{"n_layer": 9, "n_experts": 64, "d_expert": 256, "d_shared_expert": 0, "activation": "swiglu", "moe_layers": [0, 1, 2, 3, 4, 5, 6, 7, 8], "router_score": "softmax", "balance_loss": 0.000554, "norm": "rmsnorm", "tie_embeddings": false, "optimizer": "muon_variant", "beta1": 0.95, "seq_len": 1024, "train_tokens": 1289000000}
Below are experts of layer 4 (counted from 0) of a mixture-of-experts language model. Rows are named router (the router's row for the expert), gate (a neuron's input weights, with its number), up (a neuron's input weights, with its number) and show model dimensions 64-127. Each number is 500 + 25 x the weight over its row's rms, rounded and kept within 0 to 999. Numbers have three digits each.
After each expert's rows: "mostly gets" lists some tokens that are sent to it at least half of the time; "gets" lists some tokens that make up at least twice as much of what it gets as of all text. This comes from a sample of Wikipedia text that the model never trained on. Tokens count by the router's weight.

# expert 5
router:454487502494515475487511493531498515497471509527466510473478498496465463513518498495484490540508498515479513480493522520473523481496508518492510522540489569530502526476532507503494480487475464
gate0:494482506477469474514499500489515478506482506500525481553493514487516480490503479508515503485542511494486478505528495524531530501458462473559480502521443488512487532500519459516480509528549464
up0:552504515515486522513491486502469483512520481472485468528519518507530510488501433549508471508484494499494499515478507538523541535473526500488476513436546452530516534473465513488494500478508490
gate1:489461517506468453467513471508503519441518554484536519504482512460458492475482483465494501534490537515502492487457451482520489547501474529496462505545521475523495497493511520470493523461461516
up1:504518513478565503494500499481497521493518525529477509516508465497499506496497495542484465437473518496458532484477508472521519498494507488487505463500512454489483470509537474519516533543523498
gate2:459500472490476514486493466528506521501486479475469489477484533471509510485525482519554431469533523509498508452490487499469462491540502515499519511505486485480501504499513491545528461514471501
up2:478448476487490502488495517471488524553510504542502472487486514538509471529475459502471480500489487454457479473499467483498567524468432487487486471519475492476511507479484525483493501479486503
gate3:509478513517512517538502512515519518477467513544475479461470481464480504476488494518572467502465497481476482544527463464506533567489490454452492503508436464508493515477524484506511496494465544
up3:497479519505501534494525512539497495501485503480476485487502495565476503486534467496533493552533481496513535459508492517432466522462483492482485472537518530507495516516499501501499489507473459
gate4:469496481471498504537479476482454512521511512496542473501474479423490467524491522495499486496532554522531524478498508492444497490501492456494495496474492511479514508504488507470484498477475478
up4:494487466537464545403457507546525484489525451494490539492483514502500547526510495524529503539484536486525530534493535484467472503462507488494505456519510523510506478521507479507537453549464494
gate5:468496532502519503474473499474444542521487478481500486458522524513456513505486486528514482459475547513512533496444490509472512493479483481509487510507463479566510530475495468521511475542536540
up5:443488489526451456495490540524516523501460505492567475493455506500501485536526496477509516488507474504507526520491474522508491457484513560501485486533529502536488480429495482517478491494487486
gate6:482512488465443529454527463538502492476509494545496501482495484468503529476510485487496502488515484531509493503471487514464461471512489514531492549476486506527537480466485512505496491477509500
up6:505484491486529472520511468473510544514511481458472492504530486485541513530454521490492509540469538497495489520497515490501527489486517506518513462532494481480492483470501489521472497517540503
mostly gets: " him", " them", " could", " can", " so", " himself"
gets: " to", " not", " it", " him", " would", " can"

# expert 30
router:519515508522482480520483529525506500498468538495473519500464507540519482537500465494477461487480482508474530505509531486520455496550509494466469477492515463534509470485471477519544464479473530
gate0:521503504491490531487502520519550436507550476468518503465510551478499530515512490491501528512482469488479469488473512487511517442504524489507495479483502509511476516483503517548475511504449497
up0:460457471486496490494489504495484485514468474519448466522487474525509487494524514514515560463481464505505459439517472471502477505501518492505504498511517526498522493481474468482499449480516499
gate1:486530529488528463468489475504525518495480522500530497485495484518517548481510430518529515480581494501523516526479500469489468428552499523504500526518511489500513514525506499516475497505479517
up1:513490538494484507465495468512511547502476482505479490540470506485466512547516481510512482471500460499514505479508509537540506494503462540528500503534489498507503549515521500479545504544464501
gate2:503501498480462504522420478559519485484519483466466537523499504516456458497534477465538505461527497482534510518505509472505498473503485490479499532512537487495510538502538468550519492532491585
up2:519514486502536468514540495558512492534501526509517494517449499470480529479514530502531500511469499488472485458474502496485501519502516557500529516507462478512485491527507494420498469491520523
gate3:527484518490538490504523477528453460512517521474518498452444577485499491495533479519468473478498513535492485498481472479477468502479439476450461492496478507491485488487499508513552499455492487
up3:498475495507524523504514488492560578492485502486477455564509465508531525511516480513529505508535504481489474509505538512489485512494531510505518533491528518532491502469503507499544489505541480
gate4:525534530515495527520533528506510482484483490492486516509487512467526486504539481523504498478488507509480527486497524521434513443475487509519520474549478480510505514489476490491508495479486517
up4:472505510481505515477506487488484470502514519516518435499544493496514509514517519478521528527519454529456477516490479497526524507483529521476509494509492488488486467531529505472468537521506496
gate5:502529531487468509511466489521497495463501484495450516448515491492511468500556508490562495496458491505472516491493526540549479504484491515457522492483518472490510499507470480476500464517502509
up5:535564480493518493477562504454490538496496562553492495528518510505529545507503552529458513516472537465476492481513500512528492510563528464515494518476477505497527543504487484531518509466494522
gate6:489486495469536513497463519493501552532506519503474474477500483497515522517517494516513512521486494488504517463500474492522511505518511488484466498472448474535515497487521498497489509481473520
up6:509531491504531534467464478486501476484479506513490510517505519475493511444535498490505493495505482490515497495562477485476522470454501532513502499496507475535464504509532536490557460574510535
mostly gets: " %", " Votes", " Candidate", " JPL", " Nominated", " Cup"
gets: ")", " —", " Cup", " Team", " League", " Award"

# expert 48
router:472505474517479473458467500504510541486509484478546513463500523518495507505498517502510544518519509500477498545506453489528516441475512500496521524459549499497511471530460482465526509479473503
gate0:495476524501501463493502506493502522497521504514512557488470499526465480513498497493484464496493537470482462553496503523508521515505507499512497501541503518511472524507527497527488525521503527
up0:505487494530495533494474436491507478531459537512526520492526475499492509483518532484485542528497453495504532514471518467497508476510552510509487502475471515462511513489503503471511483566509504
gate1:506481517541511534454512513498513517521505470551520514455488437510499502527508526525494477457470486532476505497530502506518510512500488510532495503488510480479468502480488577528498430508495530
up1:532529502481525486512498455488521470450448477508474477514459464512493524504461516490477507494522519538459518538468486506507540455546506463506500481482553508497475521451493504477541536495519496
gate2:489505510476465497481490486499527438504498496454441497474508508495497513525504492475515478540486429456486490495528538484542508527465532495510478462491453467499477510477510524516483510545488539
up2:514496505516514483520509558495537505450495487480494540539499479498450541507528555468513489468537523469509535491461506443524509443476479465508573520513485488454500511520494468453522478510501532
gate3:524523444493499536499497559508535478532510504462526529537494490532469481506508498507508495488498453454467511511449518519507482504481481510464517514490472520468557512463494508509559464505516502
up3:549491533471497511509519500510479486489523510537498495481506522483520527513516490489500539538472551509508479456572515463484542497493505476570527468504516521536449509532543512496450512471496483
gate4:509498479493521508477464482533478490532476535470501453521502503498489511525526501528535462514512499486461470547525455507479491489455512498557472506521488530502538465471475466497518530504484501
up4:502515536501418548507505499502488536509498490498532508481451493487515496525497536479509473491491543434473519487521518493541471508501512481475500498508528516486525487544525514500480499477530475
gate5:510498481493450480506531478493554508496532483478444498486509520480482489490494488516506496503480470544482496478505470519503501519486520478487554519518494464505535498534531538525520497485576474
up5:533501498467458511514491488504514537523489510514485471469517499516484495539537492535534479517485531574486547468532467530511509498493474477481517502518512467487528482456516513488482539492512505
gate6:533507502487459502517504496419487476529517515550504495532466495514498554497466485534495521536487508486500511509541526494425540518460516502535483510506501501486518540539547494473474500478534487
up6:472506475495497517513511473487503536490512497459494468480520462539458523531464519516524544468502456499470482520457523479488506544449519507506519532524521504470504506501503551474516444466534529
mostly gets: " January", " July", " October", " December", " September", " November"
gets: ",", "),", " September", " November", " June", " January"

# expert 18
router:558509522471530475479523480518509511513488495477486465484523506512510496497509495473500502506452469498465471499467507539558502510459496478527503518549466531511450540510460493533497466462466519
gate0:482451481510494496469429528516487513505483487520444474496464459493512517522478472480443510596468472491517518506483543503516500483519487472506554453516502506458502492482514482480472503519494541
up0:475536495496530511433472559506535520502521507492488492510484498490486521472492513497517493572538533519536523505482558500469548524542542485512509489531484447451485510429526530488544499486515514
gate1:508505513547483500527534502511537501491518504498556513477483486453489502476500478472486485481529473516479501515520482495473509475528488506554519493508501515486546498514520477499504534502511520
up1:499526506518489499527544528506519534477542480513535497420494495446500514509452504505507540478501460461523501524481531480522497522509513520484512499493495491468513491511507520530500496510500518
gate2:497496494478575484493488512510505456542486491538536543524477457512544492452498478507558503504526495512469492523500485472553481504512462482501492514473557480489459461485492541503527496515529485
up2:468492489508477529475525477482462538486487475489450497522478505518480500506494463502465496537525470479515491480467482482482516488469534507498478481510502513493483525472497505531465510474530540
gate3:471552488474484524534536505461510537504521488493516527508486525499489520497509498492549518521504487521471524538487496488468537535515497512557524429469476504530490559486466485521504471494483502
up3:508507511522514493502497524494539560496499500535480562527435505520504513469522529515507456521484513552544497529498476473535500512516505525508515469472491530509525571525467496488502503474488490
gate4:519493482508573496534491482512451461504499505506512517505462535527487484497476510509553470520484501509504501518496538505480519513550515497494523491478539496493503526523501561471512516490484478
up4:484467493521462495483516464559515500474516477475470477526480507559501532513485488499503487444499471530512538530501496471481504515515515513497492524499525486514517491514510499470489538494516483
gate5:466494502524454528511483519429484476464476516514507491516484498436474501538496478506529477506490488486412528462535487498516511506516480526534511512479500513505518506509488533466522484521507542
up5:487494461529483505516462482476517477489513493459503490540448510456503467476482497499508510507532547523512500482508467508485477507520456483496493494499511491553527490484524500467465514461498503
gate6:517493534536486484501490531495473544505512491524523487488524491491494502466503546516525500496538522486504450557479479487499529485504514520473511491472516473504463483501504457526525511474452485
up6:483535516519546517459459486457483471492510499478509515539460529525484515523495501507535476497471500522469568508514478503515481538494475477542530451518482514483502513492513472504463514523505458
mostly gets: "′", " sq", "°", " ago"
gets: "0", "6", "2", "3", " (", "5"

# expert 14
router:521499465511518524500497463464505495501489462490486505510495549517487492505516522527519523534512508478476495486460467481504500472525496517549514521495528497467510527525506489570507513494509537
gate0:531474484473465510479483507517511528484488504577565522477509515442459540469522513516488473450472492517501503516441509490513495502519483489536480525518521479461517538478524494484512484537488500
up0:478488502490551485515464522487523466514460489522510501530496509520537532487475519488499502481513476501525509488485458491518508506573477486454474439446463508500537484526505458551532478466513465
gate1:503509495487493517494482476525502493509492456502466516473462483538485521476514513483501494485506482537511537526517464484502457508431491458492497496493544523577521443528509472499526485460536474
up1:512493492484492484434500508496531505470498563501470500543487482493475521540504534483509526517484505544534497523528462510513505501504519488489516513521486499491500517513487505496484467494464467
gate2:518481516474501530493489495528513471484563499514507470480523485449518494542477481522512498487475518509518510496462536483539494496504513517490509533503492529465471526499503496450481560445493496
up2:513500521464521510541487459530498516507503486545495495489499483480464461476518523462533481446489500488506514511507515508507464570471530514498510554525513530499481487503508497494468507500456490
gate3:493500463476514508475553502484507510522527489468551526513515499490491502493505474501482487489487513500484499491502501537533514490489474456518509493542465511472544508528515494484497475543516543
up3:505500500467514500465497493489492536555473521507521511537484511485478491509468470512513501490539481520470491524475504499513546507469504464480501489445502465506560534473511477464487438484516514
gate4:502523501506491529574491517504537480539511507472486476507492501481504455481484520497527491530483475487533555488536510447494543533457507470535521501494463467481493529525462528515520490477508508
up4:542516509540498502443530486501516519497510485515492514492443476489472471475484455552450521512508529466522497424481488493459536496503503488508492490522512483496515510531516549536501484523476517
gate5:515528468509509480508535494518511531541460491482497491496532454508522460508517512513497535493532499525540521476500542519467445501499536511478493517516481520463479508520470558484502537455477488
up5:506504496488495505469502478511517487529505548532513476488502534457506499516476470479506501491537465436492522527540505477504505460494498539462489493521470463495489491454476492461504481506493532
gate6:539498465497485503492499463501515479520480470447477503526512521476481504488502479521511503480484488504487482504445505529507505498507451514488513480508541507501524521468508546530502499480530533
up6:496490522499542458489471516486464517505496544566505538485472506541534468491521528486501503537486527512486517497529494479485503477459513479481494497501490486525488476514459494490499483491509484
mostly gets: " the", " his", " her", " their", " your", " our"
gets: " the", " his", "'s", " her", " their", " its"

# expert 61
router:484509495476500521507494499522496501534499505555533488446513463504537489527540480511464511473470503496492489547468516479486561500496514500492521494532493525529510518469522481487494522482454498
gate0:520457477489516538481511474498523503460472503496498488485544516485472501493470520496512494491461458479503512520475513475526513518502481505472487510487516545499490520496444522512492504510473522
up0:534513497470534495490495490485559487460474497527497434452494469472518504510484504491487495517482506512496506496480513499543550517525459501487554549475481512478529500504463500521541473490454502
gate1:520512505534489530509502532521525520484505511485447501521509512469518498499503481493500495536475456462445496543554528494503478508468504517454528495522542505490478512489529493498516530521502485
up1:467545530492525498521514529490499475459495514505503504448497511469474489523522470563496537555480499493478502571500483490517474529454500466517517528513484502491468522485461451480487492531467505
gate2:510513495502521511473488500489476484526501507500513488532481534474487495501535460527529500537498501511486519529486471482510495510535457478517480509510537464493467509527487452474505525524476535
up2:545513491468530503479513514494470529500470490487483484508497502478510469494523508528505432483461472482516528430522503525491508465529512519518524513470490481500483469495482508513472478485519452
gate3:450502525508533515504520489509485536499500513457496477571514507458516494531506500532448513541579517524531518506514532510505513507500538501482496543506418468476485528496502535534480484480512502
up3:480471478462469512523492511491484534463480511476495482512529492462505499523504499501507501517525491479468444495499504487480516545473537503512490504528459462513486525450551477518498460474506499
gate4:532490509490492560498503491536522474507502513478516471503483470515538479535533519503500486505492509488475516477485488519524474510514509497468539532513507506520499484495533543553544509434487495
up4:504533497505503507515502492527489492520475542511537488496470498520454456522548477487498473459523531518504499525506464543441516461482479536518474483501494526525503463516500489504516469455544482
gate5:471471479492523515503465474493490492510489485496510485478512472485507497521517498501535473486514550522493490572499505522525530467483502524515507496505478514513451557483499499540530516477501461
up5:487489513504517505502511492514523515505508535483561477478519484473518482512510462464488484484507502520488538522500489493462517508576432465466459483531547496452532484475484495499486524546497487
gate6:510499539530498507448462455482495506483471504532512515514500495515539490465507481462472530491515498512485501485481475487440494515476514481513479512556553518483549479547483519526449466523527493
up6:518484466477484539513533506523468514490537497474488495472552497521507484521544515518473531477478507492514471486548533483489440466510468458496492482458483474522502515492516461441505535506499500
mostly gets: " he", " she", " they", " They", " it", " He"
gets: " he", " He", " it", " who", " It", " she"

# expert 42
router:483522480478509502482465465489523477506555487499503495496489472511478484497483532478512501492544496502497484524479531503558504498536515545538538553463535481476452501529540498517526530500521493
gate0:468503472517491503533508499496524478454484510491537464513547492485471516512493496512512489532475515535515465553484466492485501485454495508535513505485464469547514512533495474515511520535510486
up0:500501487435469510477487473460531502531518548564486497463511512520493486502516506555497473494503486505489496575484458532509460474471497477518487519485516467501504535484524524510499496522491471
gate1:532512467484510459481536516529519487521486499532513481527489497450502518481505476501450512516527464485516505520513501457470504475497500482502509535472467511477502504450504483515523517482507513
up1:537474509526465480489476509472543518503503489520550469485476522477503517477470504515525463547507491488519497489470504490506513516507507494540485483493504483523500509520509509452428478488483487
gate2:521481523517492501520490499494487529497476521507499517520481531476484499415490503475525537487503489459508527489486463535508451493520500477540512520464522501488508515483492527550516477521504507
up2:482492514526456476487532478476495510496469522474505511549516506487530474494472495498516541522452471448511515537536529492522486559456510492484516496500462489531503503491498517507479472483467522
gate3:513533480492452486508455490525538465499583510524542500530437485492519489465514483510518525496483457508521506527532483545485492521515498503508527501487487503503517443509488509495493489471486482
up3:522548500505472511508505527512477537497497499499494470535508492481492496486532513518491511516490445467461492515534484490471538499505519511492498537527504496470492519476489489544513497499499515
gate4:496472504495530517527511451492505486528481511490501488483512536531540523494510489525524519536514461489512496479495526510517467502526483536493499488505478504492474453547496497485527524534514452
up4:494486510465460508460493504499512520536520492460529550500501450480511489516482524509474527505490521539500471505500483486475513527487511463494489449539539455455530554504520508495474482476509507
gate5:532454496502482515482505458468535464473508516493514474512511493463495538511484504501546530515505503460438451455469482506471490483483472570482502508499472503469518497459490530536508500478494499
up5:486458525477457477469482516477436476481453486488523497509508455474493510515510525519476525489465517491466498480531481501516505491496485512519455451514528455454465508510511523502478501493559506
gate6:511465478457522558509525516501510468474540450530508543463483498512462499517486489453493465508489506478495494534469543501498446514545502524496526478533483511526494486507519547495497512522529484
up6:515501481457528490488518548474470492446540471522492524481528501499519527461503530436504456472470497500488473523490514478450489473549519512510476490513489520474499474487493538529505516554500482
mostly gets: " these", " This", " this", " The", "The", " These"
gets: " the", " The", "The", " this", "'s", " This"

# expert 47
router:438543526545508523510477552542487518496505476541540444476464502477537496506543478500490472495487501488473490498502535504486455448515519489453508496460491453524544516488505490491471522499445486
gate0:482472496482458499425487533534463486501477482498470526462517464478508465537510467512492461520521519506495487493459493535536504472492496546492457537541514497490469447520498519513504495510515556
up0:492526524488505524485532491525452474456517454524499530482446472475510516445518526509505475475492482473471499526529456506490502486490486518464501443479514475490488475568522521526457529471470479
gate1:493505508488476509495489503501480470573519520504498464484490502473527489507523466509457474513501498543585542532486488514500509434488504427477457495498497523475457513527494508525525486467495497
up1:485488501476506520481491489522529504532535523487521504546495460503504488483546513554483512485507473519490513538492489508540497477512508475520497422493493504496460505508499515484465492516463506
gate2:519515495502501492489488498530504540515513451480496493513527529465501494531518536474515497481517533524493526563485495480502503420548511531494501497518478515484494553478557496477503524490507493
up2:443500492526489484487498551459499493505521528503547506477487501483493502527453526485475491525516491533431476471493499503522495532479474516478534516560489507502457467518509452484503509478498526
gate3:449502506486516474436502534489512526468475435517470482531479492490491523483508464499442529550489487463481579472501490504470499487482508497503490492543472463484466520517471520516496499493517525
up3:514474522528472510474516530493502473518461487503491522475499551509502482511502520497489484499493519481496472495496502474521539518500485497498469511488477527527531491479490514475479477512507534
gate4:554515511507472503532459496498487510572493509481486498553493483451476508523527489503535526492480455490493529511508522512492494500471471498529500537535467465505506522473533552489506523546509444
up4:473497491480543512514532516497485503449552503517504492514493475468479448500524512514496483507531545489488474483537501508491486530481503498491489497473552495500487487478460520479527490517475511
gate5:509490494466489451521501471551505552510457474490514506489471505528456483436518494490484477539467512494482439499487513474512489525463491499480493440434540551526502511522475496473521500473540517
up5:505524495493475492479495475498431507499481478493506547507494509502481511456496528527479460526530529471475474493489461507501525516548526494509529498518496493497549511516482473459524529486547538
gate6:500483528525478499500499507500487517451517466501497482440480515517493460515543504500460497498491498489536511513491534500472508517504483520513519520453465473490443507503545515471514568532469492
up6:430527518529470518493521540543490516476475465526519467488489483481503475480503512479503499547500507508511489469494544536506463473478487481497510527489538515498453485504501489483554523503497491
mostly gets: " areas", " south", " north", " village", " east", " area"
gets: ")", "%", " area", " city", " town", " species"

# expert 62
router:516491490522460449500460493515473446492498481515509495484559501484537474484501456489485465490476470503481521474498545489545500468503499462502475483487509483506495457527494441508492485506475517
gate0:469529495503459495508495468529499533477463483478505490491519505518500474487488501455473500494480509517485485441538522511514472511545512486494476500446499450467497529500440467468497506541511516
up0:490469524515471470497526512476512486459486528524442535499489534541479536508509457490532540525472512518466465461480509478472543443480515463500498554486497531508507514488521523537511492435542493
gate1:450474517478557486497505488483493468480477523495471498500496543523498494463519476568534540517500484509517493487542483485451506493444478522490505506491526485480500502468517530510525484476514527
up1:494497528477532503506505482505503479556481491516482508480519544549531539502494533470523480533484509518479534506488506500469507467444481531492514516494515558545461495488565491442515485491474551
gate2:481511510503451472531469504558530488509500514502479518510486474524542488538517481489474482502488497493460468493467528507485494460528463526537504496512533480516556525522510481496509470518481507
up2:511502516534548514474540500479495486516498483496507480544522487512493528505550535483516513506482489520559469511495513479499511540499504479474483530508520495505506531457526491493499474503464466
gate3:515463502506559503498545503484520486504522461505479476524500515498489505508426520522530487510506530520522494506487520587482467445467518470490503507479515486511483489508467474475500497463469500
up3:490466485525497510472525527509510468472513459517452500496500492520500474465498498472527555534528482504495449486476527488543507500535526475467489525486498533491516481519488518481547480510494422
gate4:523539522455495485448503548460496501471516532533510452517463481502489541490499530535526541466530537472480505512449517539458512479559550491494506471480540490511513511507512491505490485476506510
up4:526485522486447515525488510494481528461504472486503519472499481491466505522465515513493538487505494495514525541492499516487478522525500495488523499489536432491525477503505528510508488491491466
gate5:467493475516470474476459497452492503451490520498504546496540525490518535491474466492485521495538435470486492533482534507518541489510516510493519524489522520463519533496469433490524503473522518
up5:535518498484502509478519506548496480507553473515477510493464530515500514499488468520520483495492498508513470496503492523499484520489477543513508490523526474519519514528498540516467520527500468
gate6:497493485475521491483503449511518495485488479470528484512433483506517515487482522511516499520493522475470483497441501484482472510526522478467494523504514529506479499482537536467554528477483495
up6:500491511515510501483510487523560537534526488516543466506472486513482495538474449532499530481492533494492501477507475475501433520520555501512520516538566523499469508461538492479525533491504498
mostly gets: "°N", "″N", "″W", "″E", " Coordinates", " Website"
gets: ":", "°N", "″N", " Born", " Country", " Genus"

# expert 8
router:509483509532436564491518504507514483504488487482461521478459485546456500478546474527515446446517497513512500485495528495513491461521505487486461506473490525488565501493494498471520481495520472
gate0:495476484500517479505496518513558484428517483489463500478522516523522532506511504500512503432490472551549545507523486551511509519510522506475510483468474486490514541492482521492488522475488513
up0:470461500518506476504513495512501497477519546535483477489487569501505494465528517488508523505484542497503547487503519520495546490499515502517481499554466494535507569506496514478539485489456511
gate1:517487502490492477529496512473506434501515560506496491495523515478538469495506508534480448503502479526494561474505523503472525496495480470446536543554503486501459453530504500508481466492490479
up1:501490482509464513472482473503547538531502481519478545476479506486499484478493506468473544506510479471478510452468524510511505519566488493523531505503509503504542521504430498443551489497539515
gate2:465484506523495472474516481506497491529510534528510503504531497463479485478462494505509493492486486506504518473499500466503459568483493519468512476520439531476479461518466554495548551510520490
up2:463524485496491554502490473516519531469493493527497514524488463547487499490456515526523518495499498470496494501491506502514471448488495532499496486540480504505530517530500519483497439509501480
gate3:519486472525449516499469542529553466491491500514483482580481551513532475507510507551467495555543488481456461526487487490496493494460494498461495482561507490516486489495488512478500508506498502
up3:499514492524498498502476482489537499434517494528505479506510567504486500461495524526517444484517501517488481523487483535494488491498550491499499473513475459511489511489485509461515485523513509
gate4:535499518483545487522504490502507476499512472483525473489475475526498506520499529517470440477493465489536445492542485485523498524487513518507528526496453511527520470494535518514498486461499518
up4:494497516505458529480534468489500486515484504511484509512486506508451525443507485517530489505512522515469531483509464512466476498491501502508517491500486508492466481541470455505507494554531488
gate5:543507515500487505485522534468514461490559529499528503541521493531502510488510507505512551505520520486465520475489487498508493460503507498452477507504521478546507521451522495510510448505457512
up5:481490491537494552485467498512510491516515455518458492494482511485540481483501465538513465462485492486520487513487479544491540485509491466533506522544532488472513504493448523460511458471494507
gate6:505500509537472501481523563525509476469507505575447539493518498497504521500498476524579476544480527474539508511550509539511489558475486484516503495552468497509494520540515491510496496481473503
up6:537509496478475539519512462462509491480462466504451499507509522469469490491496500504492533487499496465460535489498491524471480482457466486474520502453511517547487490492520528524450527482484489
mostly gets: " FW", " MF", " DF", " Pos", " Loss", " GK"
gets: " ", " |", "2", "1", "0", "9"

# expert 16
router:546520491482542465487491530492524509511478450489507531501478513501476508483491489491501507532522573526494483529459488506492476516512482498477488519476549478457468472496492486489467505509517512
gate0:529501528511489507498481499478493494563472496497463472481481552501463511531464446524509477518480528476490465487475524518528471464503497503443528512479539528495527467531494496507524490468482508
up0:486495489525493482500480504489474493533508515497456529484514521462475511496512523472508483476487515528502477516532517546518484461514521498506466496532515438517443559496508498525482482506487447
gate1:481483494472519511497513519488492531504463518521507506488435485497499473516460470521491450520524525500501529492510484501532483475482484481498516529487489527478479545533529478472513476471522461
up1:499498513521512533495472502464495524507522478479465467483517487502484536479515482503548523458507452490550476497520508517503504482495509449496528477452473438496540558503458511527506495480511458
gate2:513491502528522512505497534493485480444494494502488487489498514512499546504541496523479495463522552514522535471507518502491496466505509520504519476527495527483518479519479537490525530526444502
up2:551503507471480477498529488525494539469528485534550477506465467501481527479489460549521510513471490507510501495475528551509485503514532506511497519516535467472517479489481482483477496489497490
gate3:511493471544466512518511497500506511509506487522519545524517546494497472513506511515518542497490514480502508503473505521492481519523448547533467472506524493518517510538517492506517488478495531
up3:517499479539448476496514502490525481475521478487493489527507502500510482536521501504489480509514492503504545519499491519492500451514487532496474499480557501479538472530485496505524536546487508
gate4:478460500484509514430476485516508501503490446544464473528462498511539461521477509504491503552524472515510514470503503524480503527466515485478445519516516559511451494506534451521495500471478543
up4:472460531466535536540510546516471482491495495500510483504475483501457506460468485514475517507466515520507482492514449510463469486469497523527504492489494481518481485496491528522486540508518467
gate5:517493477499491527510447487543518511539477481511572508483521506528552496498524489504494477512533479548466514475499533533483480547470488471508477507528479504489502535487495408518484490496508486
up5:497476531497519509478522514499491516466461484490461518480498518515449492503550512496502510513478512490517485497484521481542482446559491491508484515492487461471520481538473560500507502507469505
gate6:494468500469529565473543483481478508504507483522517437511537511487520516518526500539562513512503480526521510492512510504526519502502496470489517463470494517489452538491504453511525496502539483
up6:478484490501531532463517526484472525521524509527499487525536517483498500488492496547472499528500491435490500490505514506480485526502515467501518537466534509462462503559529507533475542511521530
mostly gets: " became", " become", " stated", " becoming", " said", " becomes"
gets: ":", " as", " a", "'s", " an", " the"

# expert 35
router:497518491483517464529494485471548480468515494504542482540475525511495521501535516493517510519542470500492524555501530518489556504462524518516522491531499529471469513523513507516469485485510494
gate0:557505504516521524512467492513520474524524513502461542479516470472490483496453536523487481501520531443498504468500483480490505523506511547504524498476513519502491500489485489500533570495484470
up0:466493495503497534524452496511460489503474480560470542508485442505494435519499475482489506488464551499536498477507529439468464512488515511527486539543526543524502504477504513521478525507509495
gate1:476506499481535505505492497523470496483472516483555460526552494491481514504463523518531498522461500492513534475457503520501530494485527516451507525482526510476496500524500518500472507493508483
up1:544513504497495498502532504493532513513563494519423506480491530541486488447513489467464487458520494476484528500526521491489514519505526535513497513473514475483507498517500522510503515539516492
gate2:493505508498474481486493491522526507484482518497538517519503497523513501496515503493510504464485487489527477500475473545477474457498482468477521494518468535470537503488529450505517524499511522
up2:495500502476511448498484530476503449541489503453498489513495485447502492496510428523513515466512522556491480445511523494514499503480484521466476489508495517494449475446469497509502502483487502
gate3:519507512463520507527520537493523522436535504482494509517490425482494533508471472504534489479494503512497514546450456527497489490487495511496498486533530499510474477512494507514546509513494536
up3:518530504507489453497514494512517446518473513506448468507514539505469490486528517499522485481458470498493512471505505501482502529505456516502478524459497468480539523520522533505472509504501508
gate4:474501490483533465506524487498514522481472497434473521534505554550484491525521523506492523499451467501511470462515478470507490497504492524450507513460506473483508496479513507527536487466538497
up4:488505514495531515492458490531532477490492530464523490448521488499500463476468509551504479517453497501441472526518524516498508536440502513472527524531544489500504500509516503503539525465503508
gate5:466528503479504502537494514519482496496485490481484523528499526531519519503480547472488529471466527513503508454501491535461532501515543503530500526456483504530507502480530511544474503505503490
up5:492482461504531474525501519512547527490510502512493507530522512482494487503459531489507539482472544490505545500541483491482437492447527476534516516459485519483482534523499494533534506467528494
gate6:509488491511515508498418507505472529491476517528505504491465464513516518488501516467529479466489493482523484508546494520519511517507533521513518552497510514449509496518492488468539492506447464
up6:506495499521484511496483469505465500501519529533458520515507538460488504495503496468518550510501539493503475508475487539517492497506492476463452526461490484528484529449499504513528511496484526
mostly gets: " including", " has", " had", " include", " includes", " without"
gets: ",", " with", " had", " has", " have", " including"